python train.py --n_layer=10 --d_model=448 --experts_per_token=1 --d_expert=480 --d_shared_expert=0 --lr_router=0.000291 --vocab_size=16384 --norm="rmsnorm" --norm_eps=1e-05 --tie_embeddings=true --lr=0.00961
Below are experts of layer 6 (counted from 0) of a mixture-of-experts language model. Rows are named router (the router's row for the expert) and show model dimensions 168-223. Each number is 128 + 32 x the weight over its row's rms, rounded and kept within 0 to 255.
After each expert's rows: "mostly gets" lists some tokens that are sent to it at least half of the time. This comes from a sample of Wikipedia text that the model never trained on.

# expert 7
router [128 120 188 104 137 134 128 135 155  85 187 130 175 111 172 136 116 148 184 133  98 168 183  89 145 121 142 146  75 154  97 154 194 128 111 145 125 156 100  85 107 106 120 107 154 136 163  83 139 116 204 152 142 114 139  99]
mostly gets: "_{", "IN", "CA", "MA", "AR", "EN"

# expert 1
router [ 94  94 189 124 114 124 111 124 169 112 168 164  85 129 107 151 143 139 100 112 128 139 116 128 112 153  69  69  88 100 165 128 147 158 127 130 137 180 140  99 165 163  88 136 137  86 120 172  72 131 145 110  56 150 117 138]
mostly gets: "202", "201", "200", "198", "199", "197"

# expert 2
router [140 115 203 162 134  84 100  56  88 118 133 111 131 132 153 186  86 152 103 169  73 144 134  93 154 108 109 103  86 132 157 181 146 114 128 178 126 103  96 118 173 127 120  69 157 105 142  76 129 199 149  90 129  97 122 157]
mostly gets: "used ", "located ", "public ", "football ", "work ", "built "

# expert 3
router [148  92 175 134 145 150 159 178 110  77 150 146 136 163 123 148 186 113  97 127 100 118  99 130 177 186 114 165  36  83 165 199 138  92 127 131 157 189  82  50 122  81  88 117 147  79 144  67  95 141 142 104  84 148 152  89]
mostly gets: "\", ", "), ", "but ", "including ", "and ", "\". "

# expert 0
router [177 130 134 142 137 146  66 115 112  78 173 136 141 206 126 123 157 101 103 155 118 159 132 121 115 224 110  91  77  92 164 178 115  87  97 143 169 191  61 129 166 138 146 132 136 121 143 147 161 204 162 141 103 126 125 108]
mostly gets: "tion", "game", "ate", "ings", "player", "ance"

# expert 4
router [ 90 115 110 106 119  93 116 115 146 117 187  93 140 143 102 158 160 180  81  88 171  90  68 199 157 108  96 122 140 130 160 129 152  79 108 206 194  61 124 188 121  80 150 144 121 123 142  49 163 109 121 163 133  97 143 149]
mostly gets: "In ", "when ", "After ", "during ", "On ", "However"

# expert 5
router [120 114 115  43 141 116  62 127 135 143 135 152 139 114 118 149 124 115 111 109 144 108 102 144 169 128 136 154  55 141 121 121 129  99 133 173 151 200  56 151 155 118 106 160 130 144 162  83  96 147 159 110 149 149  92 128]
mostly gets: "The ", "the ", "President ", "Minister ", "Soviet ", "Saint "

# expert 6
router [118 140 150 147 135 145  84 158 124 152  99 140 109 200  94 148  83  88 167 152 122 129  94  88  85 197  94 149 125 149 114 161 136 102  91 103 152 124 120 122 141 147 122 176 130  87 113 111  82  79 100 140 177 111  99 142]
mostly gets: "FW ", "MF ", "—; ", "Arena ", "ova ", "Italy "